python train.py --hidden_size=192 --experts_per_token=4 --d_expert=64 --n_empty_slots=6 --router_score="softmax" --routed_scale=3.13 --balance_loss=0.0118 --init_std_router=0.0377 --lr_router=0.000989 --vocab_size=16384 --norm="rmsnorm" --tie_word_embeddings="early" --beta2=0.95 --max_seq_len=512 --dataset="wikipedia_en"
Below are experts of layer 9 (counted from 0) of a mixture-of-experts language model. Rows are named router (the router's row for the expert), gate (a neuron's input weights, with its number), up (a neuron's input weights, with its number) and show model dimensions 0-191. Each number is 200 + 30 x the weight over its row's rms, rounded and kept within 0 to 999.
After each expert's rows: a language model's description of what the expert responds to. This comes from a sample of Wikipedia text that the model never trained on.

# expert 33
router,211,236,215,235,154,175,201,253,234,211,196,207,190,253,210,191,198,221,242,225,173,182,157,204,213,197,200,187,282,180,282,157,251,191,173,178,193,182,229,169,147,174,218,201,188,172,186,204,189,226,186,206,219,215,211,171,190,182,194,188,154,206,217,211,208,201,169,254,229,171,226,206,207,190,194,220,199,255,264,182,103,197,169,251,117,188,276,183,160,209,208,162,175,228,228,222,156,200,192,190,201,200,170,191,212,227,191,211,194,219,183,177,189,186,186,225,162,170,257,249,234,251,274,206,185,220,179,230,184,227,169,224,213,195,279,193,161,200,179,181,237,245,214,207,184,134,210,194,175,210,262,180,210,222,225,233,218,211,238,197,189,172,176,157,169,222,187,223,171,176,217,213,187,200,195,195,206,241,209,172,189,191,161,207,208,133,204,163,248,192,213,182
gate0,197,189,254,160,255,237,195,171,232,175,172,190,207,162,219,194,176,247,186,214,208,161,217,216,265,183,227,184,270,172,221,210,246,202,182,248,162,176,167,214,204,183,199,202,216,173,230,251,246,211,182,205,193,149,144,171,192,219,166,201,178,187,193,168,191,210,222,179,174,195,231,204,210,243,188,161,180,202,191,230,164,172,150,244,233,196,257,167,207,184,155,211,108,241,204,165,159,235,176,202,308,199,220,162,181,224,228,193,186,185,149,230,217,267,164,193,195,198,204,225,163,239,163,170,167,229,195,219,200,246,170,211,205,213,217,200,169,197,165,174,182,195,182,147,223,207,191,203,236,228,188,183,205,190,167,188,198,182,211,216,209,170,254,198,175,215,265,254,178,240,194,202,205,223,223,169,231,216,239,189,237,221,185,220,197,154,194,143,234,216,246,204
up0,186,184,163,188,224,139,228,157,194,196,199,185,213,174,188,200,211,204,217,218,212,205,201,178,201,186,248,182,182,215,207,183,200,200,205,237,218,174,193,231,122,200,194,219,257,158,181,206,242,184,148,168,131,250,202,145,222,165,184,171,253,219,220,215,193,253,171,256,184,170,184,201,213,228,229,210,196,163,224,244,188,178,158,223,202,160,201,178,230,212,244,171,220,208,229,168,210,217,180,162,206,182,257,212,234,234,182,191,223,199,217,176,211,224,220,180,240,157,198,251,218,199,200,205,178,200,163,168,192,160,172,267,206,198,209,199,210,229,219,167,221,203,162,138,217,206,266,177,174,196,173,192,191,143,154,223,226,140,222,177,196,213,206,208,171,197,208,234,208,250,230,143,255,164,195,185,186,226,134,173,248,265,185,238,121,207,162,212,228,193,225,258
Description: Forms of is, was, be, not, considered, and the -ly ending of adverbs like fairly, weakly, freshly, absolutely.

# expert 9
router,162,309,197,266,147,191,227,169,229,232,177,210,189,202,235,197,186,213,234,222,182,173,154,211,209,214,218,165,178,139,207,178,128,189,177,163,188,170,216,171,152,190,233,193,180,169,250,209,165,212,175,200,230,212,207,161,170,179,169,174,183,216,220,107,212,197,268,230,214,151,218,216,202,164,187,196,166,250,276,189,203,178,194,228,243,188,172,166,250,220,217,169,190,216,194,230,260,196,182,175,239,174,185,201,218,181,195,219,179,215,174,156,189,181,207,197,158,166,238,217,145,185,170,222,204,210,190,223,168,219,180,235,211,132,241,188,190,179,187,181,244,199,212,201,193,185,220,230,175,219,229,187,187,197,169,233,196,206,227,211,184,163,157,194,186,200,178,230,182,166,229,215,243,170,189,205,214,289,223,235,187,186,232,186,223,269,206,184,229,185,204,182
gate0,240,231,170,256,173,195,263,194,253,213,133,236,183,213,213,219,156,192,192,201,185,169,222,213,204,207,158,192,223,180,198,223,215,141,231,197,178,232,197,185,143,210,207,196,185,224,178,242,206,185,144,185,177,205,181,200,170,193,187,179,193,217,184,244,172,245,214,252,260,205,197,244,214,155,175,220,214,215,175,265,234,160,236,174,225,218,156,205,199,214,198,154,168,173,142,214,218,206,147,207,222,201,179,192,252,148,249,209,236,196,195,200,181,215,216,218,220,163,180,170,250,158,214,216,253,201,216,267,241,171,216,182,186,191,171,190,208,228,256,232,216,172,210,193,186,194,203,244,238,190,254,135,225,215,217,201,177,193,236,226,202,192,113,184,204,183,150,231,240,149,190,219,187,178,126,222,197,177,203,223,248,168,222,180,192,222,189,186,216,239,176,168
up0,231,198,246,222,219,153,213,209,264,229,149,173,192,171,205,163,174,174,214,196,192,203,242,250,204,192,146,176,169,191,167,227,250,218,198,235,187,135,164,222,155,194,212,180,226,220,264,231,257,115,182,175,215,202,201,173,187,203,227,184,179,234,191,234,175,152,176,231,187,182,166,225,219,192,140,237,185,163,204,208,223,200,212,189,230,149,241,183,236,203,197,220,199,155,217,196,227,196,209,245,160,153,251,203,237,146,244,224,173,193,179,148,167,169,189,240,205,188,194,233,217,210,225,206,177,185,267,192,197,195,156,240,198,200,208,204,143,138,163,213,209,180,172,204,204,170,237,172,260,238,243,190,176,215,180,228,195,190,210,137,211,190,226,252,178,185,195,173,157,197,240,184,238,235,209,166,227,224,162,173,176,214,187,184,202,145,239,202,187,178,214,216
Description: Prepositions and common verbs like in, to, served, took, gave, having, taking, plus numbers and parentheses inside table cells.

# expert 19
router,156,207,199,217,160,192,192,271,199,224,192,227,191,228,232,194,172,246,284,204,184,198,126,221,211,188,218,173,152,161,191,177,131,195,182,193,201,180,216,183,182,187,224,180,198,194,148,199,176,217,186,209,214,227,216,183,175,189,188,192,236,191,223,203,218,145,315,216,230,184,226,201,208,172,203,141,239,204,136,197,127,202,191,164,212,176,205,177,180,220,225,239,188,210,202,216,173,214,182,191,294,181,179,168,204,181,192,223,198,230,180,120,170,193,225,232,208,169,226,200,153,164,153,219,215,233,189,221,181,253,198,220,210,166,214,186,172,205,177,183,215,250,203,226,183,131,221,207,191,221,206,180,118,185,224,233,193,214,216,213,184,188,184,189,194,207,183,212,197,176,219,215,214,173,197,196,226,136,200,214,191,193,157,187,221,264,206,173,118,181,199,176
gate0,209,242,146,276,191,200,195,204,172,213,178,183,164,188,193,209,220,246,187,151,196,201,214,155,192,243,141,168,222,172,180,160,253,175,229,194,197,193,209,202,194,192,191,161,203,233,175,143,206,213,198,176,237,219,201,209,159,206,217,203,220,183,201,199,209,205,164,170,256,173,215,179,260,238,222,248,228,222,222,266,176,207,219,166,200,173,206,194,202,186,160,188,227,227,183,179,231,229,205,235,189,206,208,195,257,232,218,204,225,137,179,164,206,181,211,193,158,180,166,230,190,193,265,174,191,252,187,198,126,216,156,154,136,183,264,178,221,236,164,190,209,248,282,196,207,215,213,228,208,174,271,229,216,214,232,232,242,232,202,229,189,217,178,218,191,228,250,196,160,255,225,200,188,231,237,149,237,210,218,199,187,177,219,233,193,247,186,186,193,140,202,178
up0,223,158,187,206,248,224,181,221,198,266,232,226,245,178,244,246,180,237,222,155,183,247,191,239,163,228,175,206,192,192,184,147,176,227,160,181,179,178,168,183,228,233,195,189,221,189,173,238,194,183,205,192,235,213,191,217,194,249,172,186,268,243,207,233,133,232,205,222,238,191,174,203,290,215,175,194,225,176,230,221,239,247,230,254,224,224,209,208,199,233,170,169,218,178,214,188,169,138,220,173,214,139,214,182,186,224,130,214,232,184,198,182,198,217,200,183,247,208,222,184,226,153,186,139,158,238,205,217,184,215,230,195,125,163,200,242,202,229,216,202,159,234,201,207,185,173,236,155,151,193,210,219,189,195,195,211,168,240,196,192,165,147,207,204,205,172,197,212,204,238,237,208,175,231,215,175,192,129,192,190,211,179,260,197,153,190,183,167,191,147,166,198
Description: Digits after decimal points, dates, and LaTeX closers like $ and } in statistics, tables and math formulas.

# expert 4
router,241,232,169,248,173,184,134,111,221,210,186,234,160,199,211,203,144,139,248,197,181,205,160,207,225,175,235,221,222,151,217,166,239,192,172,185,177,170,220,189,182,185,225,176,179,195,227,198,167,245,197,196,212,215,222,176,180,191,168,180,147,199,229,212,229,229,116,202,213,177,213,213,206,177,197,167,187,180,163,166,204,200,174,197,215,177,146,193,185,231,229,255,185,232,215,235,172,203,193,171,168,194,171,163,208,263,188,225,184,229,170,178,176,160,194,200,199,173,246,200,308,149,263,224,200,226,176,199,177,231,185,228,241,197,238,174,197,183,173,187,209,164,212,249,186,291,209,208,175,213,230,195,157,210,229,230,201,207,213,230,196,169,156,179,191,205,200,236,172,190,226,226,163,189,177,231,218,171,229,145,186,202,183,176,230,165,224,193,149,174,219,179
gate0,181,225,179,192,199,163,171,186,224,181,214,194,157,181,217,226,199,227,174,196,224,204,179,111,243,167,192,215,202,189,205,159,242,152,226,183,142,183,218,153,253,152,241,154,186,177,221,153,233,186,199,213,170,128,211,205,210,170,161,216,197,211,143,237,193,235,219,187,165,201,170,183,248,163,183,198,228,169,223,153,215,220,219,215,185,172,192,232,210,160,195,229,244,194,213,187,199,202,233,158,147,191,205,185,166,168,197,242,190,177,203,182,128,193,185,201,146,217,207,203,263,198,219,188,169,213,193,174,152,177,250,190,177,244,216,181,172,205,184,197,216,254,172,204,219,244,232,215,171,236,252,187,207,136,211,175,161,215,189,198,216,229,209,194,216,254,205,291,227,162,171,230,215,238,211,212,243,197,167,183,190,223,290,189,231,223,199,228,217,188,211,240
up0,189,194,187,200,146,183,236,154,271,193,217,143,248,194,184,195,169,190,168,213,203,184,277,153,230,271,231,215,191,148,191,231,224,182,190,163,194,199,180,215,203,149,203,155,218,160,168,181,202,141,205,182,193,242,199,195,163,217,185,225,172,210,199,184,167,233,235,218,178,237,162,222,169,180,224,206,197,213,214,190,195,192,163,116,215,185,223,177,233,234,190,163,219,169,186,198,180,221,209,195,188,177,191,233,239,199,219,195,209,156,207,246,200,144,174,197,141,172,246,144,218,240,224,219,227,177,183,215,202,144,242,231,197,219,211,235,218,257,214,242,223,199,204,209,187,198,223,225,286,190,220,209,221,124,195,201,202,254,177,251,177,207,131,185,206,228,190,214,205,253,199,197,261,240,202,230,196,228,246,201,237,248,211,163,204,203,181,181,200,201,197,229
Description: First word pieces of capitalized names and titles, mostly surnames, places and headings, such as Or, Bar, Col, Dic, St.

# expert 43
router,194,205,176,190,183,178,173,202,214,214,206,134,222,168,213,219,189,189,164,243,218,158,151,252,260,207,235,139,220,197,216,186,175,200,165,197,165,145,252,183,210,174,244,191,148,202,247,226,203,222,189,176,235,196,224,203,171,153,158,192,273,165,206,229,214,174,218,232,250,159,232,242,229,205,210,163,138,200,161,205,208,180,191,234,207,211,170,168,178,206,258,185,151,178,266,221,199,205,139,134,168,198,203,217,217,212,178,199,182,219,178,165,174,152,154,222,215,192,216,273,170,180,163,225,228,183,208,219,163,223,189,186,207,165,186,150,182,199,120,148,210,245,230,178,203,242,207,176,186,206,176,173,166,205,165,211,208,229,206,198,155,211,232,192,191,189,134,216,203,191,219,219,202,148,191,219,225,244,208,206,170,200,198,184,249,181,211,211,215,193,262,211
gate0,233,238,215,108,144,221,214,251,164,163,156,203,175,206,158,187,132,186,255,162,161,230,229,190,150,175,237,195,184,223,177,219,176,223,219,184,252,264,219,206,185,232,207,246,189,174,192,211,230,133,217,176,159,190,200,257,206,229,162,228,232,179,206,228,240,225,275,241,180,222,201,177,177,224,197,199,191,183,222,201,161,182,179,163,237,187,187,209,182,205,172,197,200,243,197,218,164,150,204,220,228,226,218,242,221,176,160,205,226,211,194,176,148,187,210,186,151,206,203,112,176,196,183,176,232,238,223,214,207,227,241,215,217,228,185,189,200,175,242,197,230,217,269,173,180,226,179,213,195,231,207,193,218,225,175,206,195,242,177,250,201,205,208,177,179,203,256,226,224,252,157,169,229,204,168,193,242,177,179,230,213,201,227,195,144,199,167,196,194,242,228,169
up0,171,159,193,231,220,262,150,173,153,170,169,214,220,171,235,229,242,200,226,206,169,243,200,246,188,202,212,243,247,212,133,175,205,251,182,182,245,189,189,190,239,158,197,193,176,219,179,159,265,174,213,181,111,207,161,172,205,201,218,184,218,215,196,148,244,212,219,201,183,206,219,140,269,223,279,190,196,212,183,206,174,167,183,186,177,181,166,231,198,212,210,195,199,164,212,234,164,197,169,223,170,192,204,199,204,217,227,179,226,261,184,231,206,258,219,162,195,164,215,239,221,113,243,208,235,207,161,202,186,211,209,211,257,238,190,195,194,192,195,164,207,238,188,235,193,222,177,196,150,196,223,192,166,178,247,227,186,189,236,195,173,172,189,255,223,175,161,188,190,231,185,190,225,214,229,223,213,180,217,212,214,213,206,202,256,235,161,243,223,220,195,127
Description: Prepositions and "the" linking noun phrases, such as of in county seat of, in, for, from, between.

# expert 0
router,273,247,166,234,180,191,152,109,221,233,185,214,166,290,229,175,210,153,227,222,161,187,210,212,220,196,210,200,248,182,241,176,220,170,185,186,198,176,220,187,165,188,226,189,180,177,162,202,186,220,185,208,237,242,227,174,180,190,191,192,192,192,204,181,213,247,198,161,203,179,220,198,198,182,212,172,139,147,260,192,269,196,177,236,168,176,117,199,234,204,227,207,188,228,200,222,208,232,175,168,194,177,170,183,210,213,170,197,169,219,191,218,191,201,180,186,213,158,213,192,176,97,225,218,224,222,167,197,192,238,168,218,190,247,239,184,179,178,167,184,211,208,226,249,178,254,227,219,190,235,209,166,110,214,177,241,204,207,208,206,182,187,182,179,185,231,187,218,182,170,220,214,168,166,190,248,203,284,230,159,193,190,215,188,212,240,224,202,151,189,223,192
gate0,232,231,172,209,221,220,252,144,191,138,218,163,194,134,169,217,166,150,173,197,215,214,238,231,207,210,210,200,207,226,200,196,201,216,221,196,207,157,168,184,215,200,186,175,227,261,191,184,208,177,217,204,210,153,167,152,243,201,185,175,228,177,254,182,231,206,228,226,211,189,247,180,178,184,204,264,192,142,248,162,217,192,207,227,193,181,194,171,242,150,248,233,167,242,147,241,175,205,234,176,235,202,152,219,175,192,176,208,181,217,150,205,203,154,232,260,194,223,220,228,214,197,233,224,152,162,208,191,186,153,205,183,200,235,214,262,168,212,186,179,223,198,251,209,198,252,231,147,239,221,232,179,228,231,175,242,193,202,255,251,177,221,202,225,235,188,203,216,178,215,213,203,245,129,203,260,170,210,205,183,263,223,219,229,237,256,208,169,184,196,211,210
up0,163,222,199,157,210,241,245,218,201,174,186,171,166,180,224,226,207,197,208,188,275,180,164,210,232,204,252,216,181,241,215,193,204,209,204,154,235,195,261,182,176,219,190,263,214,258,250,233,144,272,203,207,220,195,219,209,197,195,179,197,210,165,220,190,181,218,192,228,193,182,170,217,219,225,164,131,194,206,160,188,164,236,194,198,205,166,171,227,241,180,254,207,222,202,211,160,186,195,187,212,206,186,189,175,229,254,226,163,182,213,164,169,207,239,207,246,207,216,197,189,232,198,200,205,201,211,174,153,226,247,250,223,226,186,214,190,150,267,156,191,236,227,219,165,233,153,188,190,222,139,161,188,157,196,200,176,209,215,176,168,159,127,207,216,223,205,211,176,230,175,171,264,187,222,193,222,161,134,204,242,198,183,197,189,195,180,176,277,116,205,194,221
Description: Word starts of place and proper names after the or and, such as New, North, United, National, and capital-letter fragments like Ne, Rh, Mont.

# expert 47
router,218,256,168,276,149,200,277,165,220,236,174,223,168,185,233,209,187,228,217,205,162,184,152,206,215,209,224,176,245,130,218,164,146,188,176,195,197,169,206,182,170,174,238,177,188,186,181,212,160,221,174,198,232,219,205,178,176,189,172,190,230,204,228,203,229,220,198,207,216,170,219,210,225,169,177,176,139,284,257,179,236,194,191,171,213,182,150,188,249,218,219,161,193,214,201,212,242,197,187,184,228,192,179,192,198,162,184,239,170,231,166,160,166,183,208,273,188,176,205,225,108,183,246,205,216,237,181,198,190,215,177,229,192,75,201,195,184,191,182,170,237,263,218,184,176,184,211,254,178,213,186,181,184,206,216,231,202,234,218,219,184,182,176,200,182,217,193,213,193,178,232,220,208,200,177,241,224,279,214,191,194,177,180,203,201,215,225,181,151,195,218,180
gate0,206,210,207,246,230,172,201,193,248,188,166,203,204,158,198,243,222,201,227,190,199,173,151,239,270,274,228,209,215,229,194,160,189,213,193,217,161,208,194,179,209,243,192,170,180,210,172,161,146,175,197,171,197,204,218,138,185,166,202,252,158,146,219,195,165,174,189,191,154,183,207,174,181,147,263,181,214,167,197,187,154,196,220,190,230,201,246,166,185,176,174,184,139,141,167,202,240,243,160,177,191,260,253,241,192,217,181,212,246,159,206,230,213,205,115,179,206,201,209,230,214,192,217,160,185,213,166,217,160,184,169,160,229,210,229,233,206,223,187,220,223,220,213,193,190,253,198,227,164,212,173,159,175,254,193,186,167,227,170,251,151,158,217,222,204,207,223,192,167,213,146,175,155,186,187,179,211,228,176,167,193,159,168,167,217,184,222,223,210,261,174,190
up0,220,191,263,166,199,166,182,229,212,214,182,216,226,229,192,223,184,162,144,209,153,166,192,163,204,207,241,193,187,144,171,178,171,182,219,248,246,199,202,226,183,162,186,139,182,201,236,205,170,197,166,235,202,231,151,199,200,165,190,253,214,181,168,250,268,223,196,229,234,186,181,194,245,162,185,210,204,207,218,189,168,239,224,224,223,227,210,234,192,236,140,127,227,221,156,190,166,264,202,135,208,170,209,215,193,183,208,231,131,208,178,246,199,192,203,217,209,210,251,194,222,215,178,203,174,252,249,195,240,192,175,189,213,166,206,211,208,205,177,198,215,157,182,198,226,225,202,200,198,214,208,248,178,214,252,214,134,220,179,187,131,212,207,171,227,167,197,217,166,252,221,170,161,183,202,183,137,202,225,183,231,264,171,187,189,136,174,232,198,151,210,227
Description: Century pieces of years like 193, 198, 201, decimals in climate tables, and month names in birth dates.

# expert 1
router,179,202,245,187,229,182,152,240,290,217,243,184,225,208,182,185,209,150,219,228,201,213,210,208,187,278,228,163,196,197,208,158,152,177,163,172,184,215,262,205,194,192,251,149,147,183,219,217,206,207,187,229,211,206,242,145,203,207,164,193,199,167,186,169,202,229,161,199,242,205,208,190,252,212,180,146,214,189,177,174,170,195,193,188,180,149,207,194,194,252,220,169,175,195,236,210,171,197,183,192,163,153,186,171,224,187,193,208,165,213,156,202,188,217,196,213,265,221,202,163,225,176,184,252,211,197,182,207,187,202,173,224,169,205,230,165,163,175,165,213,201,188,220,192,108,231,225,164,168,203,199,173,222,261,159,236,213,210,197,249,175,187,152,155,156,257,206,195,188,180,224,200,237,200,133,173,228,205,208,142,152,152,228,214,186,222,257,191,185,214,255,175
gate0,204,194,178,178,189,210,167,233,197,190,267,129,177,239,206,192,243,206,176,129,148,146,245,187,243,211,140,206,231,192,234,190,217,146,220,204,167,191,173,192,206,191,190,195,182,163,251,209,210,211,227,191,214,228,187,261,231,144,224,208,160,188,157,212,170,238,205,199,212,198,197,177,212,203,190,237,172,218,209,171,160,196,198,242,139,220,239,221,194,199,197,206,207,189,224,231,226,166,185,208,246,234,191,181,207,252,176,216,183,248,223,264,152,186,216,213,151,230,224,218,210,206,156,177,224,137,175,194,176,200,224,184,227,194,249,185,200,224,196,263,223,182,185,237,205,192,221,159,198,169,234,228,194,157,149,192,219,196,244,230,256,217,156,172,197,227,143,138,175,245,245,138,179,190,240,198,206,197,247,202,215,140,186,189,167,220,220,212,160,214,167,207
up0,176,223,196,245,216,228,229,172,155,213,194,225,198,162,218,224,188,209,210,194,220,221,163,200,184,190,195,190,240,238,166,193,178,197,184,172,155,208,226,222,166,204,187,216,218,186,181,218,182,203,195,202,237,230,232,217,221,164,181,231,206,167,205,235,205,248,225,194,177,265,251,182,207,223,186,171,171,180,209,174,208,250,214,239,253,215,271,133,212,158,242,186,142,182,166,167,174,253,233,211,199,146,173,233,267,227,188,187,196,214,188,162,181,199,175,236,179,158,152,160,182,176,231,228,184,177,187,171,190,196,209,220,190,205,179,164,195,200,224,190,195,153,196,231,266,245,194,212,129,187,218,224,224,225,225,266,175,173,155,209,124,169,286,210,236,207,171,204,242,189,177,201,165,154,184,229,216,156,196,169,231,209,181,199,211,129,164,187,159,202,233,237
Description: Paragraph breaks, == heading markers and sentence-ending periods or quotes, especially just before a new section such as ==History==.

# expert 23
router,212,214,210,184,217,157,226,248,235,201,198,210,168,152,197,237,217,191,197,237,220,193,219,210,214,212,192,153,141,209,146,177,154,211,207,175,203,222,242,185,164,157,252,183,154,193,230,218,102,191,179,185,224,218,228,181,215,169,205,203,170,111,229,159,241,160,203,245,233,218,203,198,195,205,200,158,211,183,214,167,243,196,191,228,179,191,180,146,155,179,220,185,188,206,228,248,140,193,220,185,220,173,201,169,202,270,200,221,191,215,159,196,221,219,182,165,199,175,171,219,244,200,210,263,219,195,180,219,156,169,195,212,192,187,189,206,160,154,158,172,223,171,231,185,207,190,247,225,224,272,137,190,237,195,219,236,245,268,226,272,206,169,152,187,175,231,159,191,211,158,208,217,185,174,203,195,223,166,182,167,217,210,157,161,225,231,198,182,199,207,169,189
gate0,197,161,184,204,217,111,244,241,196,163,157,181,154,199,174,197,180,148,193,211,183,167,196,189,151,177,193,114,218,168,235,187,166,302,181,172,211,237,146,212,183,215,215,233,229,206,242,160,174,245,156,194,180,213,178,165,201,217,239,222,175,215,236,203,222,216,235,186,193,165,248,218,156,170,208,225,208,176,179,199,183,255,218,189,177,220,210,244,208,203,185,253,189,220,208,224,180,250,174,199,188,240,192,181,235,187,211,231,163,236,149,192,240,205,226,207,187,184,201,208,215,229,212,191,218,198,238,195,168,196,223,152,197,220,193,225,193,221,133,230,200,126,231,196,203,253,139,219,215,242,203,238,211,213,209,182,199,209,207,211,156,213,188,197,164,267,176,162,223,259,222,162,193,185,178,235,191,230,186,156,260,217,156,207,207,193,198,214,181,244,171,178
up0,177,145,176,192,180,212,95,203,206,167,234,214,186,212,203,163,160,233,184,161,173,221,176,205,281,202,265,210,206,204,222,186,261,226,179,229,198,192,189,234,197,211,206,222,194,205,176,215,196,190,198,213,215,230,223,217,113,174,199,195,216,168,213,192,206,190,186,187,186,250,182,178,190,273,221,172,204,174,251,241,189,175,205,224,213,218,175,150,158,158,175,215,192,194,174,253,193,247,205,209,210,178,179,197,230,170,204,207,226,141,120,191,211,140,229,163,251,228,237,219,211,142,194,160,188,227,173,165,200,184,192,197,228,160,186,260,219,240,200,193,175,190,203,188,238,175,228,195,245,163,194,218,214,197,177,147,240,158,235,233,182,212,202,200,166,209,264,156,191,196,236,181,216,194,219,175,168,225,200,193,180,170,215,154,182,254,241,191,201,134,199,180
Description: Table cell pipes ending rows, plus infobox section words such as Career information, Animalia, Coordinates, Species.

# expert 13
router,158,160,219,179,190,177,274,176,216,194,178,216,153,162,197,192,230,233,205,244,186,159,205,181,202,224,202,172,171,218,192,146,166,147,198,202,173,209,247,181,196,196,180,147,163,194,229,175,203,211,196,212,221,208,251,150,167,196,163,197,170,135,202,158,196,245,204,235,202,231,198,164,211,206,176,159,243,196,240,193,248,179,183,201,186,170,214,184,208,257,227,143,198,267,206,200,189,190,119,167,183,132,209,207,259,175,183,202,176,201,211,160,159,151,189,220,179,183,162,219,148,226,236,238,205,281,209,171,237,204,162,208,202,143,187,182,212,193,209,189,201,198,193,183,195,171,220,240,192,231,164,179,195,182,213,219,267,213,204,285,175,194,173,221,166,256,163,229,197,199,209,202,186,205,186,200,243,237,200,207,186,165,177,204,198,178,254,183,208,157,200,148
gate0,192,191,176,208,211,221,237,147,164,227,221,205,177,216,214,205,164,203,198,177,209,120,188,188,211,221,181,224,182,229,219,210,141,217,207,209,189,197,198,220,240,255,220,204,184,205,217,169,283,199,175,191,183,288,203,171,229,255,194,213,204,200,234,195,194,210,227,200,179,157,238,193,232,170,158,168,194,154,178,217,207,170,219,177,206,194,230,229,222,202,268,168,213,279,236,174,167,208,214,220,219,160,181,218,139,208,164,218,201,154,237,210,200,167,175,200,190,139,178,210,242,201,217,175,162,174,246,255,232,153,223,147,193,147,178,121,234,248,211,197,194,160,221,180,212,215,199,224,200,296,184,183,175,187,161,180,218,197,185,223,154,200,190,187,210,216,188,182,246,172,193,214,190,207,196,226,233,242,239,195,188,238,214,227,205,213,148,223,210,194,153,149
up0,190,214,212,191,190,228,181,146,189,209,219,258,195,144,193,227,186,115,223,226,173,208,225,234,249,196,190,206,201,206,207,220,169,208,232,259,218,244,196,200,205,210,269,183,216,207,192,234,180,232,181,219,247,212,170,138,230,176,172,178,190,183,225,199,252,224,277,167,217,166,187,212,202,205,255,180,204,208,180,163,234,163,168,161,209,217,229,172,162,185,204,210,211,170,195,216,227,206,200,220,225,202,224,180,245,232,221,163,198,265,191,205,180,172,204,230,207,223,150,227,171,234,202,214,112,177,194,225,174,201,214,121,275,215,156,201,154,214,157,191,203,238,196,205,148,181,233,206,202,189,225,184,209,187,192,215,220,192,201,220,221,216,206,194,229,164,210,166,220,237,199,154,272,248,216,162,147,169,227,214,153,241,184,180,195,222,142,229,187,210,147,207
Description: Line breaks, pipes, bullets and header words in tables and lists, such as Team, Votes, Total, Gold, Preceded.

# expert 16
router,268,244,119,269,159,201,199,187,219,230,180,229,173,219,210,209,191,286,237,202,182,174,197,222,217,224,216,200,238,155,220,173,195,184,198,176,191,179,208,167,202,168,222,196,201,173,249,197,183,225,190,210,232,210,222,163,192,169,182,189,215,206,210,209,216,168,180,165,229,154,222,212,214,180,162,153,243,147,257,170,240,194,166,191,245,178,258,203,221,207,208,233,195,234,214,224,235,221,172,185,246,179,174,186,212,233,183,217,181,227,183,168,179,205,198,184,187,165,202,192,82,268,170,203,188,221,192,227,180,223,197,206,238,134,181,191,168,181,188,195,246,241,210,255,189,203,220,299,182,207,233,172,215,223,175,211,217,230,226,193,188,182,181,189,187,223,171,211,179,184,214,210,265,188,207,207,222,269,205,225,199,171,212,182,205,161,228,170,261,180,208,176
gate0,167,143,176,180,221,177,217,165,201,194,187,195,204,190,191,218,207,166,192,210,179,244,207,207,272,152,215,248,254,159,213,172,301,210,205,189,177,236,168,178,182,249,196,161,168,239,221,220,171,244,177,196,191,204,260,211,194,159,224,179,231,197,177,161,221,191,162,167,176,203,218,145,192,190,188,163,184,174,171,189,186,183,193,176,202,168,207,218,222,185,196,208,252,221,174,240,215,242,119,210,220,189,242,189,200,185,199,187,200,176,224,202,230,235,203,201,187,180,162,267,138,175,184,224,157,231,242,150,204,183,249,227,184,204,146,225,190,235,257,218,236,213,221,206,191,202,214,215,193,198,197,245,227,183,172,211,213,200,199,155,135,188,179,190,180,239,176,178,147,208,182,203,272,171,193,238,173,256,180,164,189,124,219,194,248,197,231,164,234,189,200,212
up0,187,146,173,187,183,216,248,239,230,230,199,162,208,149,184,225,218,194,170,137,235,169,245,209,238,213,216,243,258,202,189,190,212,169,189,149,196,191,213,187,190,190,246,189,170,180,186,131,195,214,226,229,233,164,186,200,213,164,199,217,216,239,147,235,236,172,205,176,213,200,186,234,224,176,196,220,192,142,212,222,156,179,250,231,284,232,172,179,192,230,161,187,185,156,227,199,203,234,253,208,174,211,163,276,205,157,254,242,169,190,183,215,151,197,206,218,167,178,214,179,156,222,164,153,241,131,209,191,202,254,235,182,159,237,200,217,178,168,179,178,221,209,114,184,224,235,209,186,180,244,182,225,210,224,189,209,190,209,245,198,213,207,207,196,232,195,190,214,214,191,212,156,193,210,260,198,176,244,189,201,190,191,191,240,161,192,168,168,218,238,176,249
Description: Conjunctions, relative pronouns and auxiliaries opening clauses in narrative prose, such as when, which, that, until, was, had.

# expert 40
router,193,199,257,275,161,183,229,82,218,231,209,216,180,228,234,174,164,223,255,220,194,178,172,214,215,201,214,188,215,167,191,185,184,175,171,191,172,186,234,189,178,177,225,199,189,195,249,214,174,221,195,202,228,217,211,181,186,183,168,190,211,182,227,168,226,170,149,123,211,185,220,207,219,187,217,163,131,160,228,190,222,198,172,212,223,193,140,192,121,206,220,170,181,208,201,216,200,203,185,178,204,186,172,147,219,305,187,211,176,211,176,149,185,197,195,176,101,181,216,202,186,163,87,201,192,235,184,201,193,248,184,215,233,158,199,177,191,189,189,171,220,185,209,209,177,225,228,185,178,226,216,189,120,200,209,235,199,210,220,211,192,183,176,179,172,220,182,214,175,190,210,214,206,155,199,229,222,193,232,155,187,200,220,189,210,186,208,193,264,180,233,196
gate0,166,232,237,236,176,148,206,206,188,255,158,173,246,225,263,234,214,225,206,211,273,188,250,228,168,242,209,186,177,207,250,215,200,179,223,209,189,209,200,217,173,229,223,175,187,218,152,186,147,181,202,166,195,224,237,171,283,143,183,179,226,207,183,181,228,226,182,190,228,168,148,204,159,180,258,182,212,200,229,204,195,211,220,216,247,227,211,195,186,182,227,200,168,195,217,207,221,150,137,215,205,236,186,168,220,262,223,223,185,162,175,190,179,200,230,220,195,139,211,187,206,203,165,150,265,204,222,198,212,174,228,180,205,144,199,201,244,203,236,192,203,183,204,191,190,214,228,232,168,175,223,194,205,231,178,197,173,179,198,212,238,221,247,189,134,232,194,197,225,176,206,280,253,130,196,171,213,156,208,185,180,222,211,194,265,226,265,180,161,207,197,173
up0,189,201,183,142,186,229,192,202,230,194,189,262,179,192,143,171,162,177,167,202,185,258,205,182,224,221,210,227,221,196,182,204,161,220,232,187,231,236,152,237,188,212,173,235,211,232,198,232,228,174,166,177,205,230,193,223,181,215,192,189,244,153,144,182,174,236,227,180,205,190,219,226,205,205,141,241,187,171,183,196,201,173,167,216,184,232,191,187,143,167,188,252,133,189,185,150,198,158,225,221,216,169,172,256,253,195,200,175,250,201,153,195,165,167,207,235,208,243,157,186,259,185,211,229,137,219,197,231,172,180,180,237,187,219,193,205,188,196,230,172,189,143,134,199,206,255,164,209,172,193,156,198,192,180,225,219,242,219,178,238,183,169,185,190,261,198,225,198,179,241,296,206,221,189,249,190,176,182,220,155,192,200,155,149,174,212,190,229,148,169,188,187
Description: Consonant-cluster starts of capitalized names after commas, and, or line breaks, such as Ste, Tr, Fl, Bl, plus and in place lists.